config = dict(
    d_model=160,
    balance_loss=0.0122,
    norm_eps=1e-05,
    tie_embeddings=True,
    parallel_block=False,
    lr_head=0.00734,
    schedule='wsd',
)
Below are experts of layer 6 (counted from 0) of a mixture-of-experts language model. Rows are named router (the router's row for the expert), up (a neuron's input weights, with its number) and show model dimensions 0-159. Each number is 500 + 25 x the weight over its row's rms, rounded and kept within 0 to 999. Numbers have three digits each.
After each expert's rows: a language model's description of what the expert responds to. This comes from a sample of Wikipedia text that the model never trained on.

# expert 14
router:481491491511513519540504468478489461510482534488509495485528463468531492545510512491478442477524518508514491477488498537508486510455542501552502502509544488510497519543508503497496493492476526524508499490523490476491484453512519517483493497517544476520505500528521514505525514523574498489520511508502489507462496528475492506471539510488500520458525528445492533499489474491497491463492467502468466535517488508484505441447525529513464514485546426504427484500482496524502491466528517
up1:519476488503519483484528446449497455485479505518536533507506525543494524519474544536493480498488504543495502481510514513506445478482521497518473537523522471545503510510455462490513499464555508494511548478443477509500470530501475501529465518532506504513492515503506529484435486499513511489469536470472505458457531529535468499515532496484499499523489510508476450510487518514484529469504525467486494493508477464482511514498478497489474484529524484497475522518535471494569484525496527
up2:494489501473526519563470451525482435480501499457497454489516485531489474466514535488494454544497529486512449484461502495546533480500526467507543502524529533516501507490512469481504517473483528515515501491481518511464504492486519540458499486503488477509538524511494505515521485467477488500507468490454483484468474512509488531501455520505481520494495541503461503508465523505526501496552498494514472514505542494535519486459526496544549496453537486480494528513513497522497454530534515
up3:505511529499501518511472494521491497496485494487485512445483487524524525562488520475445514484484512503536524492476494526448509499474475489504499478496528482497458502498485510478510491465515527501548512503492520487498488508509530523472536484471487469557510521481542498553507473496549521492511523548469530541492495537487513470492543495541508442483520488460501455541498518479461485458489495490465503507468487465533481464485529520466518524454479513515500502502443470507504494491527545
up4:514474499492470515499490522500485531486532515475479476525520542490483485457506480484519484495511529468537541524481489566492494509473516492494558466509501481497458470501524488512499474497520492515492490501464461533549504486511442498505487507508509490503472492514507561469500494447521465485488500543462526485524522554445468506494510515520510485482506467510488520498504540534472486515503488441477476500507468488514485520508508469478568485458524516538508553527512511496513505463509467
Description: Numbers in tables

# expert 25
router:495475500547519523472535440517471510517500514534483467541502481492501448486474490482483474453521481524482474491522530532494468527469506532535512503529513489501490509522531510494496469479533506545513547519509515508496501483509489500497505494529472490499515474522500526500540518467533493525520496472480490458488492519496541490548538526495466513489503522462507497465475504479477458501429523511523486498516442500537502527496516500470468528521497499553519473493496535471479446440515487
up0:449490497495516486508455500443478561474487486492490553540532507490543520474432466519508476518512507473507477498498501487492446491483500540528504516511530495509487500535518543520504492500494521505481528511458465507498510533518498515456519463493476535478523523519484511497476511518527520521475490475509461511482500507529515535506464481440523510482504466490489434529515462520507510497493521496519521528502487516525489466468537488444489480541496538470516527477510549502498483524488498
up1:491484526519530510550544495486454480487506505477487522469446533502475484437467487476535500448498474499491510533476536504469466496528520516484509542522541509505497509463510523472503466517529449470490479510504528468488486507516522482485516548505514462435504485530481520492527514542479488533470503506456497534508502497504513533480552510471476498506508475495512481490498529490517479520475495525502523516536501504464482504512546536498539513505504548522477495430487487500535512499481486
up2:500502485531508503496548487468493501449504512551490496469554439449480454515505493516467525517504479492484430474511474525527549500509511506483490511509477527528484520485511502510472513522523492523515521552511546458516529480520518495522466480510483469491509465493512501520463443495526529492524494470523483520550508478515472480524544528512539497497520487527498531483496463534491503505480465546458505465477528501516523494513527471484462533470499531486539506491504508493480511509492480
up3:471513531559524511486464504516442526468517485519519535510488538498500474487524544491533474505560518441497561510520451481500513495502548495507487457504496490478476492510508479481527527487453526500519498453511490520504491460522505449531485497482525497532493531505531519466511532483501482484506511446482479464557486502475479451533507558492474494471544534506515487488462475495492518483480482467524501502503495511498505504498532488499538472498505492545483510513517516480502494475499501
Description: Syllables with e

# expert 3
router:491496450503475541480512462472506488482474483521454458478511504499515478541495499535531490495532478489484478470505482507458490528505477509510508498504504541476514482486509539481517504540500510483497466547505526509492477464513514487501525468529508537459525482529501486517542473513502494483555496510480496480513465533546485481492508572487547520410529531475491486530468533494484460517497494492494483555506514508499504522507476535510490489500516453502477498487491520452550509526518483
up0:521485470506508516478507478513491478502499467482469460513498499480505516483490533524532556471489472513484497528471494497478556526536513486499524503506520519516490480537515494497486460547499495472521485513520484545477507482478510531492488499518492515506539509485497473509501511533458485460474521460498563492485481526549474458506474493474524514481477526441513439548488509489554501524512519491525497529462460495525520488498490546482500462524441502474485527519497460473475517509548523
up1:551489414505515541484499466493509501518528509497481451488500531520510498454490497529517472495509500501490463488494473495489488537510511515495509505558434475518500483470494483503476502528494466480524522542529516478496523485501480505520501514540496527476487552524501500511521474493500471543533525472439513544515502523526501460469531466481491524462467506461545509497505562474539503522472498503475506508493491526451484502469486505509452505496523483488504511537508533481506512528517513
up2:484475476524466512532552475465465481549523468503489522500526561507479487537475532515506508542510518506507510538487471492519496525461499521499520513535478468511522505441518485492495507484503532494505483516478461495504479459492511491538489538502441516508469471543488504457527459513501487494517502499522503518518510491510472487502504548540451492497496498427483502539502506511478504499490491504500484538510492476514501475551438513495497491492526491482498446519497561459476472530494495
up3:460519495489473514529519483475507503475492519490501482468506491511468488513469523502506504502501504450472486494483483504492507522491510492482545579514500421472505505473512512471509520478485478479495487504451523489535477476506533486501499431502512483528505510460509512550519509480509482491551508487496452447522475527500481485498518503532534478467490532486501497559505476528525533504501502507482524541468487506505479533502491538476557467519558481503522503477542543484478494540522488
Description: Line breaks, role nouns

# expert 16
router:481495528500515536491520506503486478509470489521452508523493473500532490555540488489532485486518494528468470477506481482467515534432497542514518489502509501463457487502506525486503509494504505541462471545461518470511470503458501510512443516476522485497530511532473493495510520453519491540499504485484549492494466577506505468478494496511483478452538533473521508520497522489510467479523496518491511568530488522463485509496532505523489515506507472546473494473477532503487483522465521
up0:523513455522507527544502514514474529528490469482471499472503503539492464477456528522501520533503526465489513497482521485510507524485509466520541475493551468496472467484500545522520527547521565504495462557531485548512464477513489523539488508472486514497518488506446458490480549487491504497531505503491528484530485465476455432475509518483507466497492465488554488483521465474489520484494520522486496502517538507494496507523487500483502522485486486498480509478498530517470462528522479
up1:539473524449468497522479469545538508507502486515495592477469508457468548498474475477508486523509506471535504489482504514475505498487531480519528492507506525507515484486563532466505551496496508512482476550488490482484503442491510490459507522489517481513523491505498476533500478518467468481510483524490519515493486510470467526517537510518531535480508515514455481489504516467496511529496470495475507473478525543496502522471513525524538539514500488492499504418481506471513474483529476
up2:465507498422462527468507499531519530471524458480464501521504519510509487525471541493482515508519508560446527553502520533507503524471469465526529480501453517523475494482473499487488509498487453487508505491490520455508524500504508502515488469496488505516495462504496509490487492500485504526499522504506544504465498525551509522513484523531470457513508512494512504497545539508539482495517503481492482481516477540469509522529513491506497521503510458546503450521519502407458489509467511
up3:531496470471498493544444480530449475502485548490503530495497423490494520525514517482528474484484465472473494448502484530557522510465498459491473474531473460495496489502520528474464507491493551489514480507484507539497524500470520509505514494502525530518503523515478520508533513517512517470470513470495523455520484492512505503530501527525504480512491496486498449506442484509494513535541495473527481472540543513477485519490499521534511483530477472546490488486514466533503472531542518
Description: Capitalized name starts

# expert 6
router:502536494532527533498491467461459519478526519503476457504478479476506479545512490497476499433509479509463547470503501454470535522493503506546475497502547531514498532549497541467475499535516537501504537469515490519520504475545510478504469481499516518471466449534477491483487497509548472489531518475493520496499486539461488482537497529520511538472541465484502478503509508527509470490484501498445509538491476481514508496483538496507466494472526499513509498538488504482518490518491443
up1:528534499481473523483491503520501465521484494560523502496500505519502483517489463510507489509547433490533476428512500528500486512486476505496469474515537503486561521542513474483484459489476482530501518487471533494468457493487488537511507484502501499526532495513502505515504515464557490542515498496530502503463477489509552501485516508545493499518494525461475495480483505512525505506501485499493473522479467523478455444518495475534495505497513492529421525522473521533489532529500445
up2:465507438489515484513519473477525514446459467492454511520514492515497487501521455491515483518511493484510504494494487510526479516542482505512499495514460540503471492516502493482527545475465526499504478519455475493535475529520504500505482473528441495493505507534521524494496494515538527495496482476486492516555520526506525524499529486482511487533470515504506471469539508478525509471496530533470450513501474485442467513478504539509491500533446513527538525507487469454487570539538504
up3:484518483519516476479528459504468537522518517511523535505480472482500443497475491497485496522495481529496533505444464523537524473494516494513498482558454485458484478550530467566492504540529555518516523447485450512514522506488491488534491514470523500521534509522496486499497492492512522494476516489479492470529542456474470527503451460464493524507477466494493479525522527510469501503497512515487488538458508492526514500507505516480477548494500480492500532518500485531452486485536483
up4:480503517522499477474491464541480515510507449491500471538534488469499524469520482512503498493496447536463470519458548481546490506516490486528515510544486543499519480470473510487476468526482482491495531469496476521490521522514517476536483543509529498497544512507493503515489543514529468538510497500492493459510467511510508486516535496518561506474451478454539493555491511461477460493498488503476498468478489512545524496472488447500468500489472544492541479490492489489517499491485553
Description: Space before words

# expert 9
router:468484538512516487460521454499500492446507503522494481510488491513531494494527512485495463507476488491454476470480503514484550526444465529518474494525520492484491522476537571492512511536523492542494522489544493484498509523522544517508489451525517509504484448529501538507547489488491526519497524506487472471505545521502463473478486537493487525488485525488457498512494492492472512484496489490498480536474503502499460477520515525498506525468496472536480495522457553491492508499572447
up1:489502511536522517488560482501480481466497506524458571542490506535492472496456503484503520511496499474510486464494474527516550517478481498495479510515526508538515546492531525486478526463469500481450486540488498453469513524487488498515485437531477521477504460511493459531475461477497498513456502519537476506496554536463480514495482502434478495489489488551527501522530532484540530487466523495486518475536525498512515505480524526510491496485514520516486465491502484501473505515505515
up2:463476535480488512491523495509536520511518485474533508455468497541475464535489473490506449529474503509497512513521510507518509502493487489532512464463522514472504448504508470465491504477503504491499503481508500454483555503543520547509458492565482483528528490499494498485471505533476538501498466482503491454521516590496489469526497520501511491476506539539501515509457538506464498505477526482492538502444468514456526510528500518474517530498473501525515498510478481476505461526521503
up3:485509471483544495483511484502464485516518523522506440515492478513533453492487535462468513503504477502550495431497540512465504504490473512492500487519503522535512491482513462528499479560517488504508476521482499469474472506510522493509472501486553517465478459512529491514501499475488532479461495506509531473504556502501535529446505480488506497496511458456458485545525504470477519516534560495483517506500512467540486488530472519493503532524546478530505496487485474479540521492537509
up4:517491500483492537496482507527471495547512498486468531482481515510470539497486479461489493494503492506513518462497482524521527497505489482565456499512493560488496498537530504500489507463502428515488546492482467519539465547452530492519500483477490502456505498534440510461510482445504457490504536478522486507519490510502493505490471557505537474513506525476492518513512501495508496472533543521478516485497508511532471500532465493518511479538502459522476471520487481509531463504548537
Description: Word-final suffix pieces

# expert 26
router:457476526523534543495504495493516509493503472463460519541460489493529510525510524520505457452487498522454479505506516516503509501489517527527519472487511510495489489472504545497440479484473510467486498529492543503519530452519495464533476463506481503479510512534498515537565486502503518438498528512507504462499524535462468512506508514503538487482524505525505477547495499502495476504470509497487478547462495509477461527517500534505497536484531458526494497499478548466508471476521439
up1:516502489476522483518460464483521544520489531482501525502471555466544475521500548505481468449497476474469496462514553534482497473535489519523510497475496480486537501524486531496482538500480503462475507503489532465527542489525522517528480490475503531489477491452487569573482496487490493547495503499506502483524516495485509456491478484532462499477497487551479501487495484487482524493439526505464500509496490502483530492490482531491536494482521461481540487503491509482536536493502477
up2:451499516530482497508515528535517490485499483465507520491461452487524480520492493548510471485506548497498473495512496498493467484485466513538540517504496477507570472514507481563456507488515489477505495518452468503521487504478497545522478492518482509492576489505471511506503506482485473455530497458541493527490519527466550473491509510514521503496471480502486443527502514466502460471516520525468515515442521506441505491511519506496491489520464497540509518519450507525506507496496523
up3:497505534486500481511552502453490485482503501482485497525489514500521508539506499458499484453506507499527537508509511524517489474466454522513501498534523486546482467469527505482487522484471485495512499485482489508503488540496462529463524549513487513476487517525496529454546490509497464523477515518537494525513490509473514495518499514496532494558558457486470462494487482444472452458464544517517523551502516455529477510514537538497495476499494505491496487511462484539502436531502515
up4:471502525496502495469515465487538510537470497477512527504471523530533528504584533500488503470497515507524451471543523498456468487471534462502507485475506462499496495511513498516483481508510473516482520482480503514547497500518496502462525498512526505519523498541498488516477480489487512522546497486485486476576503503476523484486494464517474522484522510531513479576502501474480543478493490492513493507476479442502503501448552494548477487500512498522508492471522527462436521497498478
Description: Place and personal names

# expert 0
router:451474504490509519509521484494505528486516512550485504494479485463525496477503510480499520535492464515510520486467448538492483514446512492504484473528543517506488528498496528497500496508554490509503531534546492486478491506492465489508454473513485486431499463515487535461514568492497498464503514510435538465499486518500492495498509506478521520493517511498492514506518480521506456511462497496474527560547464533505492518464550475496494499510531452523469513483509552538491492511478470
up0:474503496527496484516549452494451494504479491483502524473517500446517479454469521480482491534492528523532526476480508519500488576523535493489472504513482527504494546517450507506467534497501513519477482499534523549477542518479475505501498511497520472477512525462479468478523536525494497505567454478469495506500518524521485489486531504451521492503497468512507455484516523497485495488466504512423450516504498531519484492450504490509513520527532503527486485485541538495499503509486486
up1:484495515475494482498520483482523484487478456472517516529477469469475550520558531514479487549488481499504516497453508495507505537521519489522512538474456546480465520486495540475514503542493482523494524493485505559524503510536498546482486459455503483515488457488519498475511531507520484515516493500473488494492515509519448472480496483532534540476497469506546501492536491476480513490476485476526490541461482512519489507484473524535499438473555530496523496493529495543490493510528454
up2:462483491474473547481484535467525522479478511500486470521484478505484513495528489467518509532449511542472496508483462530496467528457482488542492542494499498470491484533483533500509544503520519499511519518465475484497475457496515511511504485491501477547493488545450466472487529497511496540522483531499514477511497471523520558486505461552481490503507504530515510523483496499542549512499466541453502550502444503508484470489503486536530483475523462506456512538509500537480510516487516
up3:500515487519480544524549463510516510473511496473500478464448506464461506503475502541520520553493518458527482506500497508506475499496506580493514489498475519471528518470512515512516495523496525508530519492521538486511461477541515514529523529491516495466525423443499538486497499494525502515540505477455524488491519487488506484503516483516507472502505474509468567487559498500487477491465479489472480496523551470484525486524506484467468503519521442507500518503508507482479489468495470
Description: Word-initial onset pieces

# expert 12
router:444487529498486532483481488474531498520503476491514478522473498489546442522483531479523540501481511481486470452505480504456502513468500507517511490529545517516463480554552520477491528476503523522525546540461503503469484491502517506469525497511481491476489481491469516509573517520535500457511525545507473494482454529504474490536523516490508536467482506505483507533487564519485487530524517475494439513468477518483482472480521522506483511486458505486480507476499516483481509476520504
up0:507491495545521512541481510488517498564470483509521493472467490485556512504541519484462498497466509512454511520493483484494504496455466494501506520498513541522498534533514531536437494524523518459549544493486468544569492496510495494513484482479527506514468523461493500525515539491503473503496495504491503455550478471550496501494519506496471527454508483494465482478487498550471468463488524514498453510501461492502489476500474512528500510490472457539497545474491504502504488498515486
up1:516507477537506538508463442483506495510496535478450489508464495549492524549467492473508516474529553505502505491520451488504540506487430521464454487485495509500497528516482511481462506503487492505469511516543531503504519498498512540488466462460483508467496456459461497500544455503558475521517497464495474498531481466501494475481538500503510539483477507500530481516514527503498510516506541507512520518513502586470510498487513512511536474486478481504489520525478490516507504499527495
up2:470488525478479514497518492493480466513457491510500530530481525528486499480537504548525465522463451471479508476505474504485556534504522468483499522495474512516486494517503521510464498544528442508496507488467474515500497479510512484524451480492492459494531469521499565511525533526506518525479486537466480502524541518481475518515563465515475538502527456517469490508551457483459510500505502525515493499504469513500492521489516520441478513512468538513488524514473469477504506489459515
up3:458527507508492465497508479510525480519477538491530459493470487517485506496461497496477486466511459492461501479493520473499470521549495485532505487497458536518526479501481529481480477505586528546483520507513509454474485499487503487509508557499486491516539512499516509470511546461446517506553534511540493509511474520492501458492504442469514548450500495524479490507497535491487470479502503490539485522476465497510499459501546490511492520518506489507483529475553507520528507506486532
Description: Capital and ch onsets

# expert 7
router:503482460515532563475527449460463469514520511483487504540476508459515495503484536502481505498511516510438482487504505476489497504489498540552516506504517486537505509550512494499492504501548523541499484531482470498502517509472532500489495496546480515495519439512465512483483516534483516476503519488468531457460488511526499504527499498522566516492516570448534521517501534476511498505467481452488486544480500501506510461490535491489525501459506487507470466486465487494501483487486467
up1:503524469480507528500543500490468519482475497486511470499500467555532510470541510511473493554485500490485473476499490517525497491505523526473511508466481503438477469527492513476507479512473516498544473471461512501466526501472517468464444483534542499517514522486440514469495503511482519552500513477468505435482477541507489505513495518516515501514504466521503479500456522534533537563483515489515474506503545504493520508526507503499498557476502503461464455491494534524500500527518495
up2:530539471513523497556485480523511490499537541485521538471476476503550484474485485495481535494567541508507542481515518507483493518470523512497478506505519452517522511506472510467476464529421500488493514502501510488488512493498498517479536444516516526505508486519485495540473498532512527475530482508454466499510469487480493500463508475523502516448497532511498524472498485516524458544496513491492481446518458520485460511501528492486502531499512538440487512494473542502509489496525462
up3:482543540507494477520504449526486482495453512480490497510499423505505545486469505518477491522501505503517478508537486498489467466507485500537530532477549492510495513514465490500485454503481496498528497483482489488491443494491535511524483468487511528510516472514519492508544461521538537531533523540480502525468486440495495488496518475528457534506525521493521565420500495486493503503476518521511512512487492540508519487491443481496488520516509496489475511545533488472473483519486535
up4:509481494518516535486483507482497477505506488515536488502507496529486476513537518509479436505475511513503558496517503482529518544509482539546478536470505531521459463517437550501448507478485557510544479498483476506447477511495472504491505500494480520499515526519482477525507481562461465463470518481466498475487506490513541513494494483500540519477523520530489455532471533515498514504506498476461514538518454516494488492511497492491488511517473478485499541490489502468463490480502564
Description: Table pipes, periods

# expert 8
router:496458522480492508552516463482498523506481479498490490475484484530485524477501494456531494482515521516500480410496484488472490514445512503526502482507536535531409496545509529520446534505519520509465504490491520506496477483517510499478466513491486543490510500517460516468498514491503510505527536484499483468527492534482495503524473495527491527471488495478474536517510511485538441498511528504473521537484487540517519513511525485493498487452546462505483477524492503510503448513532539
up1:462475553492478522493464509477512536486452449508529502491484510492519543500507480488497505527476503474493522463522463501505516515488501447503508506478540502462536508496502532544454505488483480485499523498515497496505496474480501518464557478527488472488505502509499530529504534500545508456511517523538499467487475554515482487518519538505476483492494532585454490468516505504470478519535513491490477476533529483523465474503463512482518499493508482535464450491514543532478503504458498
up2:495466461491467481481501497503466516480517511488490518426485488482538522543509509511474507486454479499485509483443540495491502525451488523472514481477521506557457517523486510475479522540507509473528536469477554493505506469528507546487503501427481503506516504478473502513489499490508546514508507528515552477533517499513484506510464502518519534523453520505487493510518510519467469497515506470501486510529494475481517478538553511545533518501483473547480475513511500450488482532490515
up3:494499551487499498532448488498549498498482540481481508519477479506470472485471427515533511518493545499436510507519470486491541490478481510536535500542504445497501509513502535499522482513486452506490534510532455515526514485484458509497445488506456516496504502558521498492487522500448520493503489498502525488517516536499460483519522487496468498498489473542473450534529491500477510511502491488507516512535476459544474511514498540488487498500488494509550468482506484476546507479531519
up4:520503517494463505493504484473441529513484510501477519494483485453496514468489546463481507443490503536462506508503527456517539477453502479532458507463515483486497515451470443482506458453519545481481493504521487478516491501506496480503514493496515584487545537496489522500472464479487501546469525503482541500530507513490517505501499551519499508491499541504494492489521530525518490484500479490481488471429474538519503512482516513543517522509497505526520479529493535507534519522505486
Description: Commas, sentence/name starts

# expert 20
router:480457504476540519523546476478501480480481492505500481492504479503523497507539547523512499456507516495500543490489543513508512492485502474547506486566549475496480495470487502480526517498504503479522537478498476493493490465557488485489494447544530544504534513516466521511557487525496492509499519488483485488503478519486481480488530512481521485444496504481519557518468547490500461487480515528472482526476483511493510483468537463506452500489547483561490456494475492466501496459502494
up1:495483533518492521493524478483514469479495467491472451500453509492511484448505477492497470460533511475490508492500490488514537505525516481512486529480502484493511459502511489515481497507494510497475523463487526485485514490503545500452504504547506527542460488483479493465506464493505499519484468478494494488503521504501526521563540542564508547499523504501525545466533488499471476503479430497488534510508509537543533524477501489507514443489500527547529531530499467507500476478448547
up2:471471477453528468536531428481504470501510506521496491520489524527505475494522477492542515448487477525485462530467527527498477508455486511510486495551513485499496498464501494485462465492489553475505501506486501475543494458493468514524479511516530476483499478502549518505509526474492507495530511526515501506532543473520546505498499524520567486524480523520486544520485529506497499514471503454468502509489544513500489502502476419490479542529514528501456471522490477518513490498509513
up3:471516493465522528486456500491496486492481540551521490514489487516511509509546492478475516498486524492515507514487488541449492516522509516512485494506492524497538549466497494520537462496480482504512497520484476511484456503526513520526487520499460509529507530527492455479529466443540445505556500500539504468490504538509516482460514499523503516460540489468496503532488464517480498486518494468515532505468496549524524524519561487510483437477459483530516483506479476505532452471499472
up4:507496504480551503521556477479486521510496461522506510474472473484528455469537502511504478472511490511535560507518501501482526483513488461478501500486514487431468526507507502519543526515493522482496491511472500469518491524484483536505514462551512509466490478550472555525482464498473476525502507501486499510499486518504513460482489477486517442477525485489511542529520515516528467472472515544474491522521474526512524421478504496525502470515524477541488546499467485490465518497482507
Description: Numerals and quantity adjectives

# expert 24
router:493452476517523523512524488473455484481530430540508506503476464485498496531509511516534492493502513488471454479524500477464472510406489540540471527507513498533468483513504524507496525524538560520502528521490479532501460474520515493519501486478500500482499513505518521505521503496544534513535535518474500498513496514484458536508507485507482485465525501445526521553519507435469487482491486470508494472512493512512488506496524537484494492512534452527484505524462513494497493465483479
up1:531500479487482478495456464478456458504478451497513470559466536492494499511510473521489547467499516488504517470498509535488490493504513511528469458480519517507506516516478483494481523484452510521519523503582456538486477479526506479490480506522531489505493480523498536484521458474482482484497505502480490570508481539452491515512504482540510459469532545528480497492502485505455491481516506485492492494504494522508500474517544490463532488515533467540510484528517489515532560509530516
up2:481505515448565485551518483486537499463511498461510485502462514489522478495517495533489520489532518482499474528527540442491503496487463550488532507496486495521510498481511549485484519522519514463494541476466492532501495493487514487511516528519503479501488509460447514545466508454556528516484491531457479488511513491474570497509491486526486531469514502489480482493517466474487484484510487500532457466453502484498499511479507489504483491479508480557480538489541500484520479538537478
up3:505546476528461504508490493524460542501534481482506532494487499522520496532466473495536521477483521529483436477524528470513506496454490555499461492523503455494460503496499471452502543500536555523469527524473526502504530479505493463515521480487480481473547520509545519486513485499502449509507507491500487508482437532489487473527513491491478485499544458483540503495486469484514501527522490493495515481522481506521489500478542440520484490457513497524509478527480544528505486536507490
up4:497469492492520515525520474456510507502508459486502485475525476479506500517503486559488465469490520470460475486496517540489495496484470541521475486480480466454524499471476558516490509538525541524478559502495483523515518510487471501473496524451504513498497513537466503492508496514534458491543502534505513512486523506521507520485500426540565492462478520477470504553574520503478521525517493481494486485520502498501495504488493531479522516471527500507499498481463537461495505531475468
Description: Pronouns, name-final a

# expert 17
router:464438529482542498500536477475507503506497477501451492473487501436478498473508523515511484515473554511463489452527495465497507465477517508520504498542512526488519495519563530472485514501506489515534463487502457487490482481466513488463494488509476520498532494560465506494538489512522530512463514497499515467487496512507474475484501504513527546482509481478529513542502479481515480513477477526466475535545506539521484498508541551527493551460528475505474516488535489466514473508492518
up0:504515569512524502478484514481515520559492547525494479535526492469463502517523513508535563480486457505473468483552458484535466458507484513503519499477454506492534477518482487515480485498526493515517493479515499471512476468512532510513450494525463451497532506500502499512498539499472469502445521497487526493514503511505518505525471502493473474513506535516526461515497455471480488525505478546481516500512507513500505489417504512540476535495482498507454488512477520508463528484530513
up1:505485456453501497482522505510500467519513481479489451527508526502489482490523527507565518505484488503495502513481479506508503488500509484531527530508486485518491519516493514523493505503526503461530496505505523536476521468526527511496509478503414463486483491513512487507481473529531496490504538447559492547509508506499556502514501508504492464469485518471483539496493516515510493417486468533475501528508464496477486500505520486545453521506485512504494471450516531541517472549544448
up2:474482449518453503518511488446492470471498548483512491485543456505513458496473489491545519474473481540457477480481478456481464503486466506526502527527489519479513480500539493472488549490511511497500506534499501522501546487468478525531525454513497498497522522510507509519508524514464489490483554476517491456466474474533485467535500524508514514504485509499502548518526487523480527504494484530498532512524492459491498451509510466509549504471534506537512496488544496520527547503515553
up3:469481495499511546522491522465475502491496477499484508520492515520512533528538500501442499498487482489527488447471495518475502479503493496527517508491465539479492515549497514535488507505491499494485443490500514511520494529487519499512462488493554513484514526489486502501555534476481474486465534481462491493513470505525523521481516509510495433527493519531529512519446566471487500509537464506462490481503545492481528503488473490504471531504527483516437554434506529516497503469536516
Description: Years and date punctuation

# expert 10
router:485498467527542485495528472500503505455458472506450476516487500505525487530520534496507509460517507497467451465448532489477508516469533502602497502502500502461481489530463531508528471527479546492505491457503509494490471491477529519491463500519488525487515503493489496530485492504510513512524516447528504477487506542512480520522512492507510507530491510496497502506521518466470457491509530486423478517488555525517507527514503501493494548493517499536480471480479500452524512517518458
up1:485534512538508548488538486515503450485503417501475497478473494511505527472518479514519522497483526492493522467486525476475481544484489477508514522519508512459484443545497482484542518482488530497528528475470463515489444510497499526526555541517519507512486488506484522504536454530467517461500494473495514482453525489513497495536468517538502542482459493525474527478510490484509499486500458528471485499494546523514482509493512490497502511467517537499486500484505529467520491533513436
up2:465484530486456529470538486498476507452532481513495508496483479534499500496449547475477537503501512503524560495532504511445477506489522505512532493475548516505546520507483498471477502524441508468502440503504512522471499563473470494501496522486453468505479492509475497477560482494497541515497542509481522493481478508529527507488460521490479512488511526482500453512516479510493485539502484528528462466519498493504516484473479530506491503545464504477497473525496516491520456543529504
up3:490522482504530476498547505500456516476475493491510448532482498495541470529457501522475513492501554517478503487517508495497496525519510507464513482564485518466479503504499483511547509498538485581511495485471515496524534502489487493516501510509523471505488516487449500565460460469489468518490531511486490449500524492534477485498514487459484485509538485544477475489535466480450482464493510513454431508533498516506486531476518539509497510507487506525491476501512499538520501527516478
up4:495513506508552452512438478511448517475468550492469504529521492446509503517470534499514500458453520497512514495522545483484521468447537442526511526511491518496499488512499513466512447533487482518461527454507504472495500510493459511477510500489466492484561497516494501543490481525506470489500527516547538497526520535527466503519511475511510565508506482491519508517505492512500528536498512518493488514518503452485480465502496472465477524509522460483527491499474513533509477495494492
Description: Common nouns, mid-word pieces

# expert 4
router:474532486486532506487527503441519507468499475530483459474515503508509471501508524505504530508493491502510438472464489494483466523439490505501481551514496531474454525498487524543477507503521499477487530509522505470446467476529512474504439525510489504460515487558466526491525471505556493492520522493492508464481508523533499486543520540506530485468539533491500517509507482474533492503462475542494518497503516521524557474489532513507507508489486449516492495542481462494514509475496479
up1:479524482486556489461493533499475487497515517522517537508503498496525447545515484487464469501504504525485500507486458488484506473525522456539491485494544497496481528464504557503533519480490479511518518528498543474479472510511494439514438505534489487510534479515522493499503518468517487497510495544507518481496524506473505477506513504481517494519483537507496524487466467523496549472530523526464490496481462507506459523484505491465482529457508409523552499512477536508508513477533517
up2:531480502464467488511496502466544511485485442467446532515480503484506460526516501462477499533512509492489496545495495458546462535475514492501503470482531487530510508468475508543513559488535523505550479500513483487458482490521522508506492495499472520540524483488545506476467539457540537536523522487508509524517471520497538507494508497487488492505508498471450504470492486459488526477498502491529478524503553499503463534453473534508490482491497473493484496506534486547487503536537483
up3:503527455516491562477516497486514526533462493504453503473485497508535485468486489472472524498481514483511497510528523502483490515484511483536494472531496463518500496480548538483521497479489476506519504495489498490512530485488483512485488517508494486531565457475500525527488512554445501530520501495499476515514470470453521487505543517463511541493476482494448490469526502524522543487532494487488459530532497467544495468479488523530502532487461518460460526464522482479489513534531560
up4:529493473459533567464497462503503530530491539496475494471491527499510485446543506515525480489482516504518488430462486477489508489503517494471529511482530520516483485494508499507518502534534508494510468493494478457470525464519500482541540564497496487497506521542497505501507494534478497503516471489504503542434474514500485513522494492517487468473541488468492496524473531484540481503467510527494504523497528537466556466516503519514484499501523471482492481444488498468449538490510531
Description: Line breaks, open brackets